python train.py --n_layer=11 --d_model=256 --d_shared_expert=0 --moe_layers=[0, 2, 4, 6, 8, 10] --routed_scale=1.41 --balance_loss=0.00533 --balance_bias=false --router_logit_norm=2.0 --init_std_router=0.0221 --norm_eps=1e-05 --tie_embeddings=false --grad_clip=1.0 --seq_len=256 --train_tokens=425400000 --steps=6492
Below are experts of layer 2 (counted from 0) of a mixture-of-experts language model. Rows are named router (the router's row for the expert), gate (a neuron's input weights, with its number), up (a neuron's input weights, with its number) and show model dimensions 0-255. Each number is 50 + 15 x the weight over its row's rms, rounded and kept within 0 to 99.
After each expert's rows: "mostly gets" lists some tokens that are sent to it at least half of the time. This comes from a sample of Wikipedia text that the model never trained on.

# expert 4
router:74 51 34 53 36 50 58 19 37 52 47 54 38 35 73 48 50 43 52 59 44 02 60 37 33 32 44 23 70 50 41 46 37 56 58 53 51 49 43 49 23 36 48 46 68 69 59 45 67 46 32 65 52 55 67 52 49 50 54 81 48 32 11 17 54 33 50 54 54 63 67 76 99 59 55 77 51 49 40 59 44 61 59 55 44 66 46 69 56 48 66 41 72 49 52 45 47 51 66 43 31 43 45 60 76 45 47 40 64 49 48 51 44 63 66 39 54 81 56 40 35 39 36 47 64 40 44 57 36 47 17 34 83 56 66 38 48 44 55 62 43 79 24 56 21 52 31 54 49 32 57 64 41 66 56 18 26 61 49 67 69 41 45 52 71 14 05 50 49 71 56 51 76 63 35 61 51 72 45 32 60 48 33 48 44 64 79 55 38 55 57 60 29 72 66 36 53 51 17 51 48 47 41 60 35 45 45 53 39 37 44 41 46 23 59 76 73 38 17 58 51 69 39 25 66 57 39 69 19 50 33 36 55 40 60 73 60 67 48 39 61 59 35 47 21 42 38 55 35 64 42 39 41 49 47 63
gate4:41 40 50 28 34 65 58 65 36 48 62 50 40 58 48 54 52 34 64 57 32 50 72 52 40 72 50 33 42 39 16 61 62 56 50 41 48 64 61 53 64 30 47 42 38 44 18 34 41 59 73 72 29 51 34 56 59 43 90 19 30 62 66 41 29 43 64 54 73 54 36 43 51 35 51 33 43 45 24 58 60 66 44 55 54 93 32 39 33 69 33 38 33 40 39 86 47 63 85 57 68 47 32 54 58 47 38 37 61 41 32 46 51 45 41 55 44 39 53 39 45 65 25 39 49 35 68 24 62 42 56 70 63 51 55 08 67 41 51 41 67 54 27 51 54 73 62 47 65 49 23 72 95 48 61 68 42 35 50 63 62 68 64 40 56 57 33 54 71 69 69 50 64 53 26 44 45 40 51 43 32 42 64 46 47 57 66 57 47 38 31 45 67 33 74 58 52 53 50 35 65 46 52 52 63 71 44 46 50 64 49 88 79 72 35 33 32 38 67 39 51 46 75 59 44 49 12 47 35 47 47 59 69 69 60 35 53 41 41 72 41 49 65 29 24 85 70 54 64 44 76 62 52 32 58 28
up4:68 64 35 61 55 64 78 37 29 39 57 36 50 53 34 50 34 63 45 18 52 78 63 50 52 39 39 58 50 34 72 44 54 54 80 48 51 46 29 63 44 55 65 63 56 35 61 55 83 67 43 39 79 33 67 46 55 31 61 29 54 49 51 55 59 73 44 40 50 62 58 71 34 30 51 64 43 48 41 48 52 35 84 66 46 56 78 74 55 29 61 65 66 49 87 54 44 27 37 34 51 48 73 15 36 50 47 37 55 50 75 57 39 37 76 48 42 39 55 63 35 53 66 48 58 60 67 44 70 27 62 61 36 60 51 59 13 10 62 78 39 28 68 45 94 36 55 57 38 55 66 43 65 81 57 64 58 26 54 54 42 52 23 58 39 35 45 58 13 36 63 30 15 68 43 55 60 54 25 28 67 36 49 49 45 45 37 68 77 56 44 51 33 56 40 28 48 40 54 56 40 30 52 68 64 45 53 59 37 56 30 36 36 15 66 55 66 64 53 41 34 50 43 49 42 78 49 56 40 48 54 50 38 38 33 59 71 53 36 36 41 39 56 53 34 26 40 74 31 46 40 47 44 43 50 75
mostly gets: " |\n", " (", ".\n\n", "\n", " \"", "\n\n"

# expert 8
router:14 48 21 34 62 41 43 44 78 63 52 49 51 57 41 68 67 55 59 60 57 69 35 44 54 56 59 53 47 40 41 52 60 56 52 68 45 46 28 65 51 67 37 48 53 56 33 62 49 69 40 59 34 59 40 31 46 41 28 14 40 28 42 59 25 52 46 54 44 58 41 34 41 49 50 70 63 80 41 39 36 46 36 72 44 77 46 34 51 61 34 73 43 68 63 45 53 57 33 81 30 59 62 47 24 39 62 98 69 48 40 48 34 27 20 50 64 37 49 62 74 64 21 47 25 32 27 60 16 34 63 80 35 34 56 47 13 30 35 88 69 49 60 37 69 58 60 43 32 39 54 53 84 42 49 37 53 45 59 58 62 46 41 44 66 59 47 59 59 45 28 57 39 43 28 54 50 46 48 51 16 16 53 63 29 55 56 63 57 69 34 40 40 58 49 47 36 34 65 39 46 42 50 54 50 62 61 56 40 51 44 61 50 65 41 32 45 43 67 19 52 48 74 49 57 60 45 74 39 83 50 46 73 29 40 40 63 69 80 55 34 57 73 19 56 49 54 64 56 23 77 68 62 36 40 46
gate17:72 44 44 51 30 31 46 29 54 55 51 57 55 71 67 52 69 47 49 37 68 36 39 46 48 31 82 52 37 38 52 51 66 80 21 48 52 28 71 58 65 50 56 71 55 39 51 49 56 59 54 19 58 52 59 46 59 34 51 51 66 50 79 70 28 37 45 23 69 50 51 41 41 48 40 70 45 58 72 37 57 82 56 74 64 59 51 54 52 28 79 67 54 56 46 54 74 66 40 59 81 44 41 21 42 53 55 56 52 43 72 31 45 46 56 45 37 63 30 60 32 64 62 35 49 63 39 51 79 43 39 39 42 49 53 53 49 56 37 57 79 67 77 63 42 27 56 40 40 51 86 29 30 53 87 47 67 49 51 69 86 54 65 47 64 51 58 57 44 43 46 36 82 55 59 51 56 60 41 54 65 62 61 41 39 15 59 57 37 35 54 39 80 49 50 49 24 52 69 42 47 63 61 54 40 30 34 72 65 61 38 72 55 81 70 73 35 48 74 79 20 54 72 71 26 54 30 55 79 38 19 38 35 64 29 62 19 54 50 45 53 28 53 49 43 60 47 38 38 63 49 56 48 64 83 46
up17:74 48 83 45 51 63 44 42 49 74 16 44 54 61 56 66 86 17 55 70 18 41 45 51 58 63 77 50 36 46 41 62 48 72 47 53 36 46 52 50 40 47 55 36 44 57 29 68 50 52 57 33 54 45 38 63 81 29 52 81 19 33 69 62 81 48 53 46 51 65 46 35 29 54 20 77 40 44 67 58 39 73 27 48 48 66 70 52 61 42 58 55 45 77 55 45 56 65 59 53 74 65 69 71 92 57 41 63 62 42 47 78 33 44 57 57 60 60 40 79 57 52 81 46 64 50 52 55 27 39 52 40 76 47 44 49 67 33 52 43 53 73 28 67 51 41 65 36 65 48 35 34 50 44 48 36 61 47 52 57 39 62 71 46 34 23 46 49 47 47 20 21 77 33 61 40 35 49 54 46 60 49 57 46 46 66 65 47 42 41 64 54 54 58 69 24 50 17 70 57 58 71 61 27 62 35 38 92 62 32 55 46 46 34 40 25 28 67 44 58 35 56 50 42 34 59 23 31 79 60 45 43 56 48 50 29 34 75 43 60 67 40 66 33 49 31 45 38 59 68 53 65 32 48 58 59
mostly gets: " |", " M", " S", " T", " D", " Ch"

# expert 10
router:67 56 47 50 55 73 26 32 38 30 44 60 61 36 69 49 48 42 38 47 40 60 34 55 57 30 36 75 69 51 72 52 32 50 28 27 76 40 71 69 35 61 56 65 45 53 57 47 42 34 27 28 68 51 49 71 76 58 47 53 41 55 45 20 71 38 50 47 34 56 25 52 80 34 54 21 57 68 37 24 80 57 37 49 44 33 37 54 44 33 40 42 71 53 70 41 57 46 41 60 52 47 67 50 53 66 34 46 25 54 61 50 62 52 45 62 43 49 59 85 59 72 70 59 80 65 55 76 55 52 54 45 52 29 66 61 69 54 28 18 57 51 39 58 35 49 45 39 38 36 52 61 38 59 70 41 26 27 39 60 24 74 62 67 39 55 26 42 68 42 36 50 40 65 50 35 38 40 54 72 65 41 34 46 58 51 47 62 43 68 37 86 56 42 38 27 49 71 71 51 52 56 85 40 16 26 57 62 48 48 37 42 59 37 64 67 38 54 37 54 64 43 48 43 90 81 30 35 36 44 58 56 18 39 54 31 27 22 69 47 42 25 50 74 27 66 84 57 41 39 53 50 39 43 60 36
gate4:46 40 45 64 61 54 23 68 51 60 37 46 61 90 59 28 62 76 58 37 53 61 34 63 57 22 74 66 62 49 49 56 36 48 53 58 82 53 21 84 76 53 75 38 29 64 57 27 29 48 53 51 48 47 39 28 40 31 65 38 77 40 16 38 74 68 52 61 50 81 65 34 46 39 40 31 40 42 43 85 44 72 64 55 48 24 45 26 46 66 77 33 76 51 58 59 54 69 52 47 39 39 10 50 40 25 52 68 43 52 32 47 61 58 32 38 45 58 42 29 52 50 54 50 49 68 57 53 53 59 45 65 77 62 55 42 55 48 75 54 76 76 31 51 76 47 51 55 63 31 67 38 39 64 36 72 73 47 40 53 54 58 31 59 34 16 41 27 50 30 42 52 33 91 66 57 63 47 81 60 47 68 39 57 47 54 72 24 64 24 71 38 38 61 39 67 50 37 45 72 49 45 42 38 45 43 49 52 38 55 39 33 53 62 59 37 73 49 52 64 51 64 49 77 50 39 43 38 49 47 53 71 37 54 17 39 38 67 47 33 37 42 33 45 63 32 58 41 60 35 49 58 69 61 42 39
up4:51 54 49 59 25 61 68 30 47 41 76 51 64 43 46 50 38 50 16 56 58 98 49 39 27 64 56 45 64 57 40 50 23 57 52 57 36 32 29 23 60 67 51 75 61 32 45 13 40 44 43 45 49 77 60 25 38 16 62 37 45 48 54 54 37 57 64 57 54 44 29 55 64 36 30 64 26 53 69 62 50 40 49 68 44 39 31 55 53 68 52 41 52 55 35 79 42 24 50 41 33 75 69 58 65 47 64 69 76 56 54 43 68 54 31 77 36 32 65 54 40 26 51 65 46 71 48 59 47 78 56 51 79 62 45 38 34 65 63 28 38 43 20 48 59 39 39 49 36 20 52 45 46 52 69 38 54 71 61 50 65 73 52 56 70 55 39 38 65 35 31 58 60 59 55 41 45 33 45 49 50 42 55 33 43 73 61 53 71 52 37 59 59 70 40 23 69 78 01 48 48 30 52 47 75 74 49 64 53 68 59 55 69 64 43 62 60 64 35 28 76 13 71 44 53 34 40 44 54 41 65 46 83 37 61 36 44 48 63 40 41 46 38 77 53 45 34 61 55 77 43 39 58 74 47 43
mostly gets: " as", "ers", "as", " As", "ions", " him"

# expert 5
router:30 77 66 58 59 59 44 61 25 69 46 55 44 58 53 37 56 42 48 66 52 75 23 54 28 56 62 63 51 35 55 51 46 69 68 41 58 44 58 74 60 19 36 37 45 21 43 41 20 38 72 52 82 39 54 82 32 36 61 71 48 54 65 57 66 29 58 49 67 52 45 41 67 33 51 22 35 35 56 60 65 54 38 25 49 19 80 38 52 64 64 32 55 58 36 47 71 63 57 84 46 70 47 49 64 72 36 42 50 52 38 72 64 58 50 68 40 48 35 70 71 43 35 49 34 66 71 81 48 71 30 33 60 70 70 47 67 43 60 35 55 34 70 62 38 64 53 56 30 53 56 51 44 38 33 31 37 27 61 48 24 50 58 54 25 45 25 64 35 20 61 51 47 29 53 45 33 41 37 45 44 78 58 48 61 38 63 56 49 48 76 56 37 30 70 24 61 49 53 25 55 42 76 46 64 37 50 55 58 57 47 17 71 25 61 55 54 52 36 49 77 39 49 65 80 45 52 32 50 61 60 54 09 61 36 35 46 37 49 45 40 35 82 32 48 67 57 55 65 32 38 32 73 49 65 37
gate0:53 21 67 65 54 48 32 45 32 47 79 45 39 58 81 68 52 63 54 47 73 72 62 58 44 93 38 55 46 46 47 45 64 65 41 59 45 57 62 21 41 62 32 19 67 34 49 73 46 05 61 74 48 24 52 54 73 43 43 36 60 68 22 46 60 63 15 61 57 58 43 37 58 18 58 59 45 59 55 38 50 76 59 40 35 60 58 71 70 60 46 51 61 56 34 30 58 73 45 33 48 26 38 49 18 42 43 29 82 51 79 57 38 58 57 75 54 62 37 59 23 28 66 62 84 64 50 30 64 69 32 56 41 45 58 47 71 48 72 40 40 48 60 68 27 57 53 39 22 62 54 64 59 53 54 52 44 51 46 42 61 67 36 47 42 54 24 26 49 54 39 47 36 44 63 27 58 38 58 49 53 60 28 25 47 53 37 50 41 46 50 47 43 43 60 54 63 47 58 36 69 62 27 32 30 27 46 36 29 66 40 33 68 82 26 44 44 56 52 52 50 38 45 67 15 36 71 38 44 45 38 66 54 54 52 61 44 45 62 54 75 49 64 42 61 59 52 36 76 74 70 59 19 35 27 48
up0:71 69 57 65 59 42 41 56 45 55 47 69 45 34 36 65 33 70 61 57 21 38 11 60 67 42 71 55 82 47 58 30 40 40 77 29 67 43 69 53 51 49 44 57 52 45 69 41 54 62 33 45 17 33 40 15 17 49 44 56 55 60 56 27 57 63 61 73 30 34 33 38 41 68 68 84 45 37 33 37 19 61 28 81 31 41 38 54 52 48 70 56 40 52 61 51 49 72 60 43 45 40 31 52 56 16 39 59 41 72 42 55 45 42 36 32 30 59 47 31 61 77 62 47 47 51 55 57 64 40 55 55 30 31 60 54 42 57 49 45 58 61 37 46 39 26 53 51 36 43 61 53 71 78 62 69 60 15 53 25 36 80 81 52 42 56 61 72 57 64 49 51 75 55 39 59 36 55 24 78 46 31 44 61 52 39 38 27 45 57 47 36 44 48 53 82 64 38 60 68 36 50 68 65 55 36 35 17 58 64 62 64 73 09 38 78 19 44 69 35 51 46 53 38 51 41 40 50 36 83 40 47 57 35 52 27 64 70 61 42 43 64 42 53 39 56 55 55 33 42 33 44 54 55 52 59
mostly gets: " second", " first", " tick", "He", " debut", "born"

# expert 0
router:51 67 49 56 52 53 47 38 55 65 66 48 55 72 58 43 35 45 53 61 57 65 46 43 56 27 25 51 37 43 42 38 48 40 69 30 47 53 65 49 51 59 62 48 53 66 31 46 10 40 55 20 62 60 48 40 53 59 49 62 66 62 80 34 72 34 57 54 59 21 34 04 85 61 53 00 44 52 33 26 56 37 27 35 43 46 42 46 57 47 73 49 67 60 62 54 67 43 46 34 63 56 36 37 58 67 46 49 60 57 30 37 61 61 54 64 22 78 55 79 32 47 57 46 35 41 59 71 48 60 29 52 49 61 40 68 54 55 34 63 39 63 69 49 33 55 51 52 33 83 40 63 42 46 52 68 32 47 49 48 05 47 63 53 00 44 48 51 44 43 56 52 35 52 62 60 41 58 47 39 59 75 43 42 62 31 58 60 49 53 49 93 38 10 56 49 48 55 63 70 50 63 55 60 42 47 54 58 46 70 52 26 59 58 67 69 64 53 31 61 83 33 49 60 44 71 60 32 44 65 51 32 19 60 43 33 55 62 50 91 48 34 43 62 42 66 55 69 81 59 37 38 65 55 61 41
gate4:50 66 27 56 78 55 57 62 58 42 36 35 54 48 66 50 69 65 85 77 35 53 63 37 51 30 43 32 54 46 76 61 63 41 46 59 66 73 42 52 86 69 50 83 64 41 47 36 47 43 49 54 60 49 34 66 57 58 28 29 39 54 58 51 58 49 62 51 65 54 62 74 32 36 40 60 47 57 41 82 68 43 64 35 47 51 32 55 29 28 45 37 79 57 70 30 50 41 40 50 34 52 71 76 36 33 36 61 67 35 63 53 26 63 80 51 67 56 32 46 66 38 44 21 49 34 62 52 67 47 28 47 71 55 18 64 52 42 55 57 46 00 60 37 52 65 40 67 87 48 55 35 38 46 60 24 61 41 39 33 21 42 57 79 24 49 61 43 67 27 46 52 36 42 38 39 56 50 64 65 44 46 55 50 30 44 68 58 37 45 48 50 64 50 46 44 48 26 37 57 30 71 80 49 60 54 57 61 43 53 32 64 45 53 24 19 32 61 39 52 30 47 41 71 50 54 53 59 21 50 43 70 49 63 53 53 68 48 51 40 50 55 52 46 76 28 73 36 61 67 31 78 58 32 51 04
up4:35 54 49 40 43 64 73 74 53 59 60 54 35 50 13 64 48 36 30 64 58 61 12 52 39 75 57 67 52 43 49 44 30 46 68 34 58 39 42 53 15 34 55 29 77 56 49 60 62 51 72 27 49 58 80 51 54 30 43 57 24 54 53 45 79 62 46 46 33 42 55 53 57 37 54 63 55 11 34 71 71 57 75 28 44 63 53 72 71 37 67 55 45 31 24 61 55 41 39 64 58 64 45 39 53 54 50 25 48 39 48 38 45 37 50 47 59 30 56 46 52 59 56 44 45 61 41 48 20 50 39 41 50 50 36 50 60 41 62 31 61 71 20 52 40 37 54 42 34 62 60 40 38 67 57 52 43 47 31 26 38 54 47 61 65 60 60 65 73 46 50 66 65 98 35 32 60 33 55 64 62 39 42 45 79 43 51 59 23 53 54 52 49 58 66 68 43 62 67 66 69 12 50 58 44 35 36 42 55 45 62 63 33 49 63 38 55 50 25 41 49 48 43 59 39 79 80 40 62 38 52 82 35 47 65 37 09 50 30 49 97 57 44 26 53 25 53 75 37 47 45 53 54 47 93 70
mostly gets: "201", "202", "200", "199", "198", "197"

# expert 2
router:43 47 52 70 53 41 55 32 63 58 54 66 63 87 53 42 72 45 21 43 66 36 75 27 68 24 58 51 59 38 64 28 62 60 39 66 64 19 46 37 33 60 62 53 45 43 37 46 30 40 54 54 49 40 41 45 34 59 42 83 82 72 60 56 79 66 62 68 37 42 59 68 69 54 66 64 34 33 40 58 57 65 90 44 18 56 46 33 62 77 66 67 44 46 43 57 46 43 25 22 70 60 62 54 67 59 72 45 39 55 55 49 54 35 54 73 46 23 79 50 77 38 52 37 42 51 64 45 62 57 30 31 31 35 72 57 74 44 63 39 41 54 46 68 49 29 71 49 32 49 65 28 45 41 62 64 66 36 68 36 30 38 50 42 65 37 26 55 60 26 33 41 41 45 44 42 34 60 63 72 44 70 82 68 41 35 41 42 52 55 57 55 55 44 43 54 35 80 42 55 40 33 53 31 04 66 50 58 38 64 55 44 34 49 71 75 52 33 56 62 59 46 52 65 74 44 40 48 81 34 46 43 36 66 66 41 36 52 32 54 31 50 37 49 45 53 68 46 18 44 14 37 38 30 61 43
gate0:48 54 35 73 51 50 58 50 58 34 35 39 42 16 17 67 36 46 45 68 60 72 46 42 49 53 54 12 41 38 38 65 43 56 96 24 31 47 69 46 66 45 43 44 37 59 60 53 39 51 60 48 50 51 49 35 75 66 45 56 45 15 53 96 42 05 50 51 32 28 36 51 47 87 55 59 82 34 60 64 46 43 61 65 37 42 72 40 69 35 40 36 47 44 62 52 46 40 57 67 62 59 67 47 37 34 37 39 49 71 67 24 57 27 48 33 52 45 67 45 55 45 59 30 65 67 48 61 54 49 73 37 33 58 45 18 39 47 53 58 74 24 51 54 65 64 40 49 55 40 59 48 65 31 70 40 59 32 51 43 52 61 78 43 38 64 77 52 46 63 41 45 47 67 59 14 52 18 61 46 69 60 64 27 54 38 51 55 33 35 11 59 29 60 49 43 38 59 39 31 73 38 49 78 51 49 56 63 36 52 54 52 53 29 77 48 68 39 70 54 23 49 46 46 53 70 38 62 52 70 44 37 68 43 45 46 49 59 34 64 73 43 45 43 50 64 66 29 54 28 83 78 54 59 69 38
up0:35 34 66 54 26 61 29 73 32 35 59 50 46 20 38 71 70 45 56 60 45 38 18 70 11 59 44 89 43 42 62 48 62 38 45 58 65 44 66 55 49 40 54 79 47 68 46 50 45 28 19 44 65 57 44 64 64 34 85 31 19 47 17 66 52 52 36 44 73 34 44 43 56 71 51 59 72 37 47 41 52 19 27 32 77 58 76 51 44 48 35 56 53 41 66 28 25 65 56 61 41 48 53 44 75 59 34 33 59 67 43 54 67 73 64 64 40 91 28 43 42 43 46 73 62 40 30 38 55 49 57 36 64 55 45 57 57 33 32 50 51 32 56 42 70 21 47 20 47 51 38 59 23 52 48 50 40 66 32 51 49 69 43 56 22 38 62 29 41 51 40 52 64 37 51 36 83 40 36 37 61 24 41 43 61 59 61 62 54 27 48 60 63 63 39 75 46 43 43 75 46 72 46 53 23 39 59 39 44 56 47 39 34 38 56 44 45 61 47 50 48 17 45 48 62 44 60 47 43 32 77 75 27 37 56 85 45 25 46 50 59 75 39 43 41 37 37 64 61 67 59 56 36 61 65 45
mostly gets: " York", " football", " USA", " Washington", " Texas", " County"

# expert 1
router:52 99 72 52 52 46 85 71 55 49 40 52 40 33 33 34 85 44 17 40 47 67 49 52 66 36 34 55 32 72 73 53 50 69 60 64 52 45 52 63 44 60 66 76 48 49 46 46 26 56 28 65 60 50 46 53 27 47 46 94 30 64 45 47 61 40 66 55 52 36 54 41 56 53 52 40 50 11 50 47 53 62 42 43 50 33 36 60 39 28 49 62 61 37 32 47 30 53 27 55 48 38 47 69 63 64 43 36 36 78 46 42 52 37 52 32 35 45 28 08 62 65 52 49 46 37 70 66 49 25 62 69 45 37 28 72 47 57 55 57 49 70 55 47 47 37 44 47 59 57 61 53 58 64 41 59 55 49 59 28 32 41 55 51 08 95 42 64 40 42 27 48 40 65 47 35 33 52 28 26 45 79 55 59 69 24 45 62 44 53 53 53 56 33 42 45 64 44 22 40 49 58 54 71 80 36 49 60 62 55 60 39 55 74 56 62 39 49 30 76 37 38 30 65 50 48 63 46 52 55 55 69 51 64 54 31 44 53 45 69 00 41 51 57 56 71 70 47 80 52 57 45 46 61 90 39
gate8:62 54 41 65 78 53 64 41 48 31 42 59 87 53 39 70 60 54 59 24 74 46 37 43 52 58 52 33 45 53 29 42 50 55 59 53 77 15 57 74 73 21 79 56 45 76 69 60 39 43 42 42 61 39 44 35 43 26 69 28 57 47 54 65 43 62 40 59 26 54 61 43 50 64 49 70 33 49 45 50 55 25 56 34 38 27 66 19 47 30 74 29 37 48 45 41 77 54 32 39 25 63 31 90 44 69 50 37 33 51 17 70 39 67 42 48 43 47 38 49 65 38 25 38 55 46 54 58 52 43 51 44 94 51 60 71 72 53 45 48 39 64 23 35 65 41 57 54 63 33 29 29 53 24 34 54 50 49 57 55 61 49 56 23 60 66 53 59 44 83 81 62 48 44 63 59 31 44 46 57 77 38 59 48 46 41 48 30 49 55 50 71 36 49 71 57 40 48 49 54 48 52 87 35 64 53 78 78 56 73 45 40 40 57 62 34 36 41 61 45 38 68 64 35 47 49 74 43 22 74 44 41 57 75 27 60 32 72 47 75 62 63 63 37 31 59 53 27 54 60 47 39 70 48 53 60
up8:38 60 50 84 35 49 63 50 44 55 63 38 39 33 73 53 39 65 85 50 63 51 44 40 20 33 60 61 67 38 75 41 21 36 73 58 52 53 69 52 45 47 47 54 71 40 79 53 52 44 43 34 63 74 60 15 53 63 28 29 64 70 48 69 44 24 62 45 35 50 38 69 59 55 49 48 37 57 44 61 38 40 64 16 72 50 51 59 36 23 44 30 50 45 34 40 31 23 11 49 49 66 58 52 29 62 44 52 57 66 53 53 46 71 68 47 42 61 42 56 36 53 47 18 56 50 36 29 27 33 43 46 68 43 29 67 66 24 60 69 45 46 65 25 72 31 50 66 51 47 39 39 61 59 56 21 38 50 55 40 21 29 30 67 34 28 79 48 32 35 58 50 18 55 34 57 49 38 39 52 52 39 36 51 42 51 71 47 39 36 69 40 63 48 39 54 07 52 29 31 49 26 57 44 31 45 29 64 44 37 24 74 53 32 54 49 58 84 47 60 40 51 59 53 39 59 58 40 43 44 59 47 52 41 52 64 48 55 58 73 60 44 17 43 31 42 76 86 26 39 30 32 44 41 58 46
mostly gets: ".", " ", "/", " more", ").", ".S"

# expert 9
router:69 00 62 53 67 33 58 77 52 53 42 56 22 89 44 49 46 33 49 34 59 54 49 67 55 54 22 61 33 51 71 48 53 46 34 20 46 51 58 44 48 59 52 46 60 59 55 41 48 55 67 47 76 48 48 41 40 68 50 39 47 33 32 34 69 54 38 64 35 40 52 26 36 42 48 20 55 69 32 71 41 50 10 40 53 19 61 83 83 51 36 35 34 46 38 50 48 72 64 62 50 52 42 36 41 53 63 52 48 50 59 58 55 58 39 66 61 42 51 90 59 67 62 60 60 67 46 53 78 62 48 56 79 34 25 32 50 54 78 35 97 47 63 42 48 27 61 67 89 44 52 56 44 67 39 63 53 39 66 59 53 48 54 44 67 43 52 64 47 64 43 44 76 21 36 61 48 49 53 57 51 32 37 42 52 50 32 35 68 59 40 32 67 16 68 50 44 62 60 51 56 28 32 63 57 52 48 49 63 54 34 36 57 60 48 57 48 47 53 52 55 59 50 60 21 49 51 25 60 20 43 83 26 71 55 63 50 49 56 24 55 57 50 59 64 36 31 49 41 22 44 59 54 69 10 42
gate4:40 54 52 60 29 70 64 58 40 61 23 57 73 27 15 46 27 47 35 74 34 48 51 34 43 70 46 45 67 32 50 58 35 56 48 36 58 63 76 52 44 66 39 76 25 34 39 42 36 39 23 28 70 52 43 29 38 41 70 48 49 49 41 46 40 59 48 51 58 53 51 41 49 58 51 35 70 30 76 71 55 46 59 67 44 30 39 71 53 70 50 59 27 46 52 46 46 55 39 74 53 63 81 63 65 49 49 74 37 64 25 56 83 33 37 61 42 64 44 75 27 34 41 86 26 37 52 18 56 48 89 29 57 45 64 78 50 66 37 71 44 46 59 46 33 35 44 52 39 49 50 58 62 61 33 47 48 44 56 48 58 61 43 62 33 48 65 59 68 48 53 42 22 14 67 79 36 36 26 40 40 29 44 46 37 73 38 25 61 45 66 62 40 45 21 47 47 50 61 38 40 51 76 54 51 46 50 37 40 51 58 23 63 31 54 75 17 65 20 30 66 50 66 45 38 38 57 80 51 34 28 44 42 71 59 32 35 62 65 85 56 72 35 63 44 63 51 41 55 60 54 32 42 52 38 43
up4:39 55 60 50 44 65 42 33 64 17 27 29 35 54 45 50 40 23 48 49 63 33 47 39 45 56 58 67 37 40 48 62 40 38 27 71 66 33 52 71 46 49 33 77 37 32 54 45 58 25 71 47 26 47 49 53 59 64 10 44 67 56 42 52 39 26 36 40 63 39 66 60 31 48 52 60 51 61 64 58 75 58 64 48 92 68 77 63 59 37 44 62 67 51 65 41 66 61 33 44 30 60 78 81 60 44 47 30 45 70 61 36 33 51 53 36 36 51 52 53 54 58 55 53 42 82 30 49 70 43 53 35 31 39 25 35 70 44 43 62 43 38 65 40 49 22 68 56 96 72 37 58 52 53 43 56 24 43 37 51 59 33 60 85 37 64 49 44 42 40 61 50 96 49 64 68 63 46 42 63 61 45 59 60 34 60 43 67 57 45 43 22 68 36 52 54 45 63 55 61 43 71 47 29 49 38 51 16 34 17 45 50 68 51 67 56 49 82 70 35 62 73 49 72 41 65 50 54 41 47 53 52 50 53 53 70 46 37 86 57 33 56 42 25 60 84 38 72 63 66 55 29 55 67 39 60
mostly gets: "|", " a", " the", " The", " that", "The"

# expert 11
router:38 61 57 44 80 41 43 40 66 35 47 48 26 34 25 44 29 43 29 84 50 72 20 44 35 33 66 50 54 33 60 53 25 38 59 41 48 56 21 58 63 87 49 58 33 53 56 55 53 06 64 29 75 58 36 44 41 47 82 30 13 71 29 51 58 42 60 53 58 54 36 45 87 50 72 21 45 42 51 43 67 37 53 56 44 58 65 39 55 59 57 39 54 39 79 46 65 50 26 64 46 26 41 47 17 71 51 51 39 62 46 37 43 36 64 26 51 39 30 78 76 68 58 59 61 43 61 46 51 66 41 49 58 37 49 42 36 56 60 55 28 47 64 40 49 44 47 48 77 75 37 58 49 27 32 62 23 63 73 66 66 43 70 55 24 59 58 55 75 05 47 47 39 74 45 52 41 32 54 48 50 87 57 31 65 25 37 40 50 66 59 75 59 65 49 59 75 58 54 57 52 34 53 50 18 56 55 46 43 46 37 44 64 51 64 51 70 43 34 58 53 39 41 41 42 68 48 56 36 42 47 45 42 51 41 45 57 81 52 73 38 50 30 43 54 38 43 35 65 67 16 53 57 57 33 39
gate0:33 70 68 21 43 58 46 58 36 66 52 42 57 41 31 52 40 33 65 33 46 80 45 59 48 50 47 58 58 34 34 55 25 63 42 51 64 85 27 58 55 50 37 41 20 54 36 26 45 71 42 35 31 55 88 53 66 36 40 66 60 64 56 38 45 55 52 67 34 82 72 58 66 36 75 44 14 50 55 74 62 45 70 60 52 60 67 50 75 54 59 47 47 50 42 44 42 63 19 32 42 64 32 51 50 68 31 62 92 63 55 55 46 57 73 31 58 31 53 63 53 51 73 83 50 50 52 51 48 56 40 37 81 54 70 64 62 46 45 60 48 41 47 62 45 43 58 66 64 29 25 30 50 82 44 68 70 57 52 56 24 53 20 53 62 77 51 33 38 43 62 32 48 71 93 50 64 28 40 38 72 56 40 55 24 32 36 34 65 68 50 35 54 32 71 32 59 58 32 45 45 54 58 42 51 63 52 63 46 62 35 74 66 71 57 81 50 57 29 34 69 51 49 62 50 27 59 54 49 66 51 42 68 44 59 47 40 64 68 37 47 44 55 45 85 79 59 63 57 55 54 29 48 55 31 71
up0:36 46 56 35 62 53 48 40 44 65 55 60 57 53 44 49 72 41 38 75 51 61 59 55 66 45 61 44 48 30 45 32 43 56 16 45 74 28 48 54 43 76 71 73 41 17 72 56 53 55 52 37 55 50 32 37 53 68 41 39 67 46 55 68 61 40 38 46 52 47 35 31 48 39 34 44 80 44 56 63 52 68 27 22 51 46 22 63 27 31 62 30 76 55 63 49 52 37 35 72 39 84 70 66 41 36 66 68 74 66 52 52 31 80 39 49 46 88 54 47 57 62 36 50 48 78 25 81 72 46 48 61 62 40 50 44 63 63 45 24 56 70 38 71 63 32 44 51 45 58 76 49 50 64 39 65 32 37 43 57 25 52 75 67 34 16 80 34 58 54 51 66 50 47 52 37 59 23 43 40 37 68 67 66 64 38 45 72 88 58 63 75 44 52 21 43 42 64 75 57 67 33 43 47 38 52 51 50 62 71 59 24 60 66 53 51 33 50 51 64 36 28 68 44 85 63 53 56 36 48 66 70 47 64 66 28 51 30 54 54 64 61 61 32 80 73 44 43 68 42 58 64 30 59 65 58
mostly gets: " film", " company", " band", " station", " government", " town"